From a checkpoint of a small mixture-of-experts model trained on Wikipedia.
Training: a variant of SOAP for the experts, 385M tokens, 5878 steps.
Below are experts of layer 3 (counted from 0) of a mixture-of-experts language model. Rows are named router (the router's row for the expert), up (a neuron's input weights, with its number), down (a neuron's output weights, with its number) and show model dimensions 0-95. Each number is 500 + 50 x the weight over its row's rms, rounded and kept within 0 to 999. Numbers have three digits each.
After each expert's rows: a language model's description of what the expert responds to. This comes from a sample of Wikipedia text that the model never trained on.

# expert 25
router:489495495462499517538486506545519507582529484442515476412494484528518555456414468525539622491494489519475492526511557547518432531520491563548404467531522488457564504458495564329479433504572485504553558517406513404598540490448385533550481496471490557377454485493429604477472472486447516513
up0:531569556521540480464504474485462478525527582457495421478458437503511440564505491477526452442637548555524508499515501513562398513575497641625536517417440470456530587429583469562446530514513472416552550534520440474530483494471513483494432441540462512416554504520531382524486496527540518510
down0:507549511525402400504484503506492546519472529503534524600492557486510505504502517471497457493418487535397462547517471515499623518469514470506489434541541478596414472439551484476476416545471508503461456510467491506440455421460468517511535551485597521550581550338473620462513471522493625568
Word pieces like od in Methodist, good and Arthropoda, plus Bo, bi, Win, and plus, minus and ampersand signs.

# expert 60
router:463447510449402507529509534621415564510518519452469572482472489495483506493511467430559511409466477497421493454541562538526502531541480603543510478522544563457498520489553541474457380448527430496541522545432572508527551470507506534558461517391541533407366485539481546431448434396490503466
up0:577521451488467509511450457526480440517514534510499509506469550572526436474573550466464534439479525582452454456456499496507546501450546490553543579501513525512513525365504519554484590497529519500496444512581514561506406352607491586494502490407472630502528589437527492378546493508547499505
down0:409589522418548501426499495529503522475466526582541526466444429516523520473493503455490512455598437475543498449561585497467454515469424507497543414509519550572419492528473522501495459432419587523541564528507557427576519496504549400539493531498463488594542387570456432619492461531530459462
The piece ction in words like section, direction, election, plus month names and commas following years or dates.

# expert 19
router:470479521490438513595531505516490587527542485461459530482502492462441505454519394426512576483496441543438483531452521568525441541492498583546474480521663536503584513412555513436503458485509451440554567452488600452534567500426428535525473532423554543423452551500492484423500402510542473436
up0:494482467597516503529451501488573574435486490460539494628497474472467486530611491412582477460457538464514504425628640475499523470394524510552532414495470516540561479537572477495505493454512485553557569489492587392582486472422519511478491450554456459494497521473514534542453434550530535501
down0:537492484468500491554548501528487530528485572463550560448585444516565506534395474384505469529527416467414530497516455614587429462454505515515532486502508474532441484535507438474477616358506589485461518515530477520463548467501522473475461373520554489502465487482481593603435510591512472524
Syllable pieces after an opening capital letter in names and words, such as re in Tore and Lorenz, we in Norwegian, ver in Overall.

# expert 40
router:427464471461457494514497504581444600538548505494484651495511493581524518434472461470525523487455502604497422510509560537504490555547523567563493509524542572484518490487580544443380452497475489516543518458459493487539520417500437544623486447409496531378489468513406474530445443456452497435
up0:609515532514483534457470473497532532491593506581511469508462517429450527516372489510562511549486482500501466497499484525439502540502510503475537504414536423478534559586530501466495526522559523469526325431513476374552532441496533460527529588527495518517500394472445456493480504526429668494
down0:531506453452516488447502623496522492507432497465513501467518493540565458424502517493474534459516504467488541524459496486558422499523507440474497443532470584487529490442491506547430561496406569529541596641416508507429506527430460594509504441431586494393506538592617502510502523542488373492
Nouns in headings, infobox labels and review tables, such as score, Total, win, name, film, album, plus table divider rows.

# expert 18
router:502505466519544507508411576532489482516573548503513497429465425516473500469469407476540517412464485512507496599574595551639497503535532542566445514559570515353549539503492512432431453434514475425498544480363516524550524405500463487567495462432509535495456507536439501479471435448525488506
up0:376467513506496507498422465495403566498565601503501518485562579527499422530508513519441530493535551530496452582522471493514462504385512480525504496455492493566494561482491486533518504350479442463457433527440510474514497532446500537503655475548575491434469501483370506575482614469519495521
down0:542514486482498508562508493524493540538490499499503462504400586536520517510630418529507535507543543484487483490457473514472512498488507615468371487468410428515513522474480387486477379479506574647435524412461483450542511530475519483503555400508397531553469572452538508543519490516511538595
Inner word pieces with p, op, rop, ut, e.g. envel-op-e, episc-op-al, sharec-rop-pers, app-rop-riate, exec-ut-ive.

# expert 24
router:505412477502438524503525520532540583437551488432493594525389434469463508469433424501629535421502499500442462566538534511610476511506461562575450493551595556454490440472525519466588442466523508388558547462455494486506518467514408551523409510526541553482491514574481548482452463487449519451
up0:455610406459465514490551507499489513478536504461498638649502467475508544469434489388504491465511534461422474459519438463545445509385532442595579529508543482516494441552465480436473490535494549462546507532496513432556540422488568532464501487489518476579468499479506519490505626442495500386
down0:592455491518465489491380506496593552487487429469474409460493446491505509510571621448467567501567582539587560439436465527543485480500505460518510513526499482541504451401549567482541464514400391500449488526583482500468490532408474557496521462508489510492425495500440639489507485549591507533
Pieces on, man, son, ton inside names and words, e.g. Antig-on-ish, Ger-man, Magnus-son, Tax-on-omy, New Caled-on-ia.

# expert 5
router:492419410484480474535469570546408476523505542438505494488445489551527522363505410455573605442477481583466467547452508621538399590498516555469476477488564487532511480426491497465510515508551447491566588430508540479591515500443458485521387542475496561409483518564495555512496465481518520512
up0:425534481561500602510492430484511526492553618408490498566548515510432406508494462523552506510583513575560470493551506418488455525520499540528412502500459418484516530551577547555515415489467477593476602458500472516492492600435525564598457489479481511509421557464476510588452474555499408538
down0:539528415475508416428499556620477471398501522520533490443506472475529490448503441478494429514502438567506520469570578542455515563448440498494531546554539507511497524482455421533545542446503463481532557515448502419472570490410527486437499474500506478521422538471519511616474486706546494571
Word-final verb endings such as -ed and -ing completing a verb stem, e.g. Test-ed, form-ed, bounc-ing, commit-ting.

# expert 9
router:505502499443509494591422535568504488527527478497561509427518426510520529402465441479556545468446440576423507522514519593551450555508535572459459522556525505435638475499556539447455449469546377475494625475501546500508557487450430579531461491499473507494492429527485511492495412388563486451
up0:380480602514545515431407477446511467495582535437504492671554564503440492474485551525500524527528444497491489441451464480612489562466510466451431479500417540469543434586452537455507502478500479493574520470499507438546532495545504566603438602498412550436556490525489492529450503513489502536
down0:472432484536507504456587494470517508449445520509446554551506438588499514514571510528487471501487448513511510433518531515537561486549462660475525580496515477554602561592514423520427506499560459514413496498489372494567441485502436510495408427513415547406469572480487440510442514454588529513
Lone p and similar consonant pieces mid-word in names and rare words, e.g. sim-p-soni, Tom-p-kins, Al-p-ha, plus Thai byte pieces.

# expert 51
router:462463488469502565526483517573484564493529510504570513460521490538505410426433514437573493507518462601398428581500538509497459541535446546511500492621579539445582451461549523482535471419504354421512517490442556471593550467510501469530481499410531494422466500505488465420471465418580527510
up0:576434569503495569491498469571500467392416521596464517473430372507507524553438515501505497484464565469510548644436550560477458485456511389531548496562500444551521552546537481474437502481512529519406472473481499458485375463435485493540445466604558512522479459511531444541500491457478575498
down0:451524504681491488463457484506526502439500491465477495440483527477473535523416481504455385515654482606466473509537532505513481558539485456514480504506498498451570524487472469417492472511492466463581482541497478497574487613475522513494408489546421514514378516564502545417497600475481586556
Words like at, since, though, if, now, who and pieces such as ef in effective, often opening a clause or quote.

# expert 10
router:508484507486426513526451535510433586560511471454533578484494499552469486455483453451593593401485529610492402495487549613499507516551465556477456470550534528500534463471543531462484508470566521423559545463497567449515554350482381531560488474404522552445514554545444523497498459472487456432
up0:458560595522487556482559625535534579465552576438492519575493494448499486491574455531455411501489501500502547476507435522616486418473501511513562486490469500467517551497525480519466533518442358413531434453487465514429423445488508487457485508363496565571430481518547472455483410503506441560
down0:477529455500485455475487444568535437488567562388452481492613556505484413532510554545501552504517505510509501554474608453539502525509545517554577483517461549410522478479455491422492386502481474548484506403572474419515414502476523472480487505608559583482526453517464464436486501429548647469
Head nouns naming an activity or product in sports and entertainment articles, such as team, football, album, career, plus dash tokens.

# expert 44
router:453401481483502552584445561593490561442596533489519529483472421561494458486523451480531490467474514521421475529473553635533488545581459551488404497493537452382547476481532549470494484473495423474485513471459534435549555465446473486539453486458570570413399498514449608482518448456549473550
up0:471431477514504493643619500430546467478506414484502504428447455476466503483543522535459500486490440489452595458500448464499548636491507432467541393525509498557500517507497483484438497507478411560487592473570560408537535504398492440499542553532503438497468540356508511455476459548500470490
down0:520499458518529531517409491460484510495480532540636504503526514488426511616488533510478426623501546518567416427529458496373463551472463497629523456461497497441448615565498453513375526559539508424456539425491497499515517556511487512485520541529423500518421462529422484496491561527516487522
Second piece of a word after an initial letter or prefix, like C-ub-an, C-ab-inet, in-f-antry, con-f-irmation, C-amp-aign.

# expert 6
router:384489480439407518503522508554417613553484539481452542494468502504476570443416496445631535414458476520436498545474546604503483507572509533532512494560541567464532474460524525444452456518547442449541550500456543461488520424467507527558438478428539523451364492570504567429450498484471507463
up0:455478508493502512381481507499504431552599449492449499547496530567505475492505522497382529474483465646431520522504534488427558488500411503502504511496519565522534419445541624506510487503372488516519528466508536460465517523489463407549630452449468488631514422529510474545475498554560470533
down0:526502593527452463590484573495468428576482407435483501492404535555446476565457502544576501520502488452503499504605512493501500520457569534484437506580543492502489447667440493519499461429509511474433418488540464454470536508517467524533427480565383546395514503618498495523548536484467466521
Month names and commas after day numbers in dates, plus the piece age in Management, and pieces like fer, put, dge.

# expert 37
router:463397489460441463636432608512450568537493493482574564516447493514493549465475502471548492488495490541422471519554576510546451561548525531580507462575571478393553459499512571475441492469547397453512500535441507473492587512431390544533462505419589523437487504488409522495453471503487486482
up0:482378436480506498543504579480537502558438506462457586493436498512470425499541508509466500455541460585495472540422534512543406559487570451470525504512467468496479624532493564508325574397435466467418562561490498449531487478458506511467586482430528531518527546511443493480505438558537539563
down0:548527529552510484513448444484501496449580555523549528530495584445608584481482503481429530606496444352512523406500519567423517436461400502487494441499487482539499447517495504454512455536490524468525489525445499576443472455530425502582401485557425510502495482521584567594598499508443457538
Short syllable pieces starting or continuing a word, such as se in seat and security, ba in Sebastian and Bilbao, ju in injuring.

# expert 48
router:530484479503476400571449563472477530547538521386541507434462384519517445484521455469526549462432496573416458534516502549535475586560477536523477481458513560435548457419518576404554475517531480429550581461463572439538510484452423558562469486504478562506488470586512539546458408429567518446
up0:534551458588492413467476583557468530513497458389490524511476473478405525489385462437588500520538576517481517495500483483534514503518490510591569521402518550492490507332519459499493499557474501516587553538540482410466531472518502460501568573588501471521473502511470466480537502610543545382
down0:531547470460508487547410515523439516496488456479526514541410560494480482545525556587449512523494432577540540547493486495556516506462515496370500498525449548447509372487432468481489569545449523472485455442473445475470586501485500551421503506371587530584584480512497519511425485566538491659
The letters s or t inside proper names, often before a repeated letter, e.g. Ros-s-i, Gre-t-zky, Vi-t-torio, Ta-s-os, Wal-t.

# expert 55
router:497466494489506474514444518531478476512529566436505503485464514488446494464497354501511502437377524480418432564562518572479480569564501506523459521524578546477461524496580595446535413391542430376515542507491577521504561425467499497523480499438582551436471497559491493507444449416519539408
up0:431511468554507465419522412557514556506462439436568600576490507561481535511499517513479611514453539645511525555584480580481582487502440466562567595438503545511504529468504504500517486444496479511603497493443504505510494483490468444510615551579507492448492455510623501481599549512540482511
down0:516494467500470490507444474470530510459519483547447512608499393476399472582601491498483423481605465453428554504438541487456510507396512401589573499484501534571487567429615530515400471443510516506502482480432556508510550547508517514436526450529548514525571432508569463588528448496485476561
Word-final pieces st and ad, as in last, lasting, costs, largest, spread, plus th, nd and ction endings.

# expert 36
router:516512423512453481572412580464513500564582517472529502483453424533390471416427506485507458496474500493454422552530521516591446509520529533587494484512509569401485491484538557442487367467530476433540553461458540427562541449484445497551430463453564589494513502546505630544519476447518447479
up0:560648492448477457512479517520390486444521597538474496554387538546471522519514441436464469516482472543470551506597397483466491516454505379494459415492444493501601452486493471546493598532521557502521522515514619486528487519605470518527502507522471487529435447478456540422551505509404468489
down0:525425537504522491419527441476415484593447519497523514514527432508487498489465458462504561584496457355474516541525599504516571482458547514466566558501577465505477542535496501444479454499428520515632392564452498505596554399414479557506485492535454506509548547575557498494515496439519459396
The letter x and s pieces inside words, e.g. epo-x-ide, Appro-x-imate, mi-x-ed, Netfli-x, exclu-s-ively, plus an and An.

# expert 43
router:499417461558428530493488507560506504493526491445469485527514467491483496509430429529564570394483485559474420546442546498503498570506553550552472439486536528505523461495469522454450374469533450450537610504401599458602565523487509503543470474408606529404478429544426559501498464443562468517
up0:616469405483484517485452504587541547522510529490530471484480500479426489588524482556511487544437507555376461512465540558514552568500542455555513480510520490508486496403558528477483498501432523456476506482448573545583421573498544384340492465522511388462420522498441550503602521514496499504
down0:523503514429495449542464531590427503561489448398488545398497478472532531519427527566510511580590436501507503501439495514528508502497497502501551462526450518495468502588353512474459556534533491551483519506626470439527574493502562564474495511514448449377516596485488349504500432518502525556
Word-ending suffixes such as able in enabled and Notable, lect in reflect, ment, ing, plus dollar signs and ampersands in LaTeX.

# expert 4
router:456419501512460548530541483535489587485527574462571534500484475471448491468421500425515556474419485544463475548521492522529393528510570530510439471613565516450547458462546492440514469469514476422498565508483595416570516517379452563551449515429578538358501487505478565405471466500530471499
up0:492487524524474548499520539523330541405455486416459499480505504500454473499542562443652584538518544532515527505560510544513500498504438453477521421488507495483436469473486429468482473500635486496500478537502545603500535545463531480532526444620396490521588472435505477526410495541565473557
down0:425510524475526462498455459520539524497578584493494457505549515539593486459512446426486502534511518470515596489540564437626504524452682572441483518527434504540525478500453496482520566505504484496589500372500503498438523415485539476465482397467562448518461389504531536499434501496407506529
Short word-internal pieces after an initial fragment, often before a suffix, such as ven in oven/venue, fin, ell in sell, qu.

# expert 38
router:533456474439425473509456535588491518545489473436570565466396470554536480488452466452575483508503490558490471553525569535544409580539486519536461493602523505394549461466533543461443487447509401489558531421436574450561522452427465508479544518441615500455442473550499509487420413426552495509
up0:563509603534422427551505516527529496453466502541453537615474572446513468468479316461531369500481565485435536521524502479533593413526507505549557515451460481491532451417455584499443481451537546469509533495502430435435481426471440573463552515480509548468454472504506555516474443500500554506
down0:534487455496439519468458544555551564520439460463452468493474501480528502524497482502552497545579482446522536632595532502510477508463491516441510547490386566488503586476522507543528480460512540494554476559334417597517438569432429405636520501486550471537549497458477493443518495461417455495
Short syllables me, ma, pa, ba inside or starting words, like come-back, accom-pa-nied, Me-tropolitan, often near Thai script bytes.

# expert 8
router:529507473461420535565468509489387528551497431469523614447339467557470511462463490490524514463459473545490494535561548544559443538509592538614475460521540513406564443448551564485457498409521488479557545524473616493498569476442435489509425520451509573443480509495490480488522439462433529476
up0:526494509539483556439442518585517505495491490592558446655500425537451482506464555501536496497485501478363492505455575494487651533478492493510506620478519406473531525482510501570544539401410510448433536468509522493485506521489567481516465493458601502475477526535509594490488464495629481502
down0:489434533496541508531496504497484461536492511501462604503449382478499546504505593483491523506470527492532502486667486479516321447490509481499500478543500455477467395621485481592455453430502511464590498520499520602487495482472529433449477517620509564496460455511452470478469490551511586556
Final word pieces of country, place and surname names, especially -ia, -na, -a, as in Roman-ia, Kore-a, Mendo-za.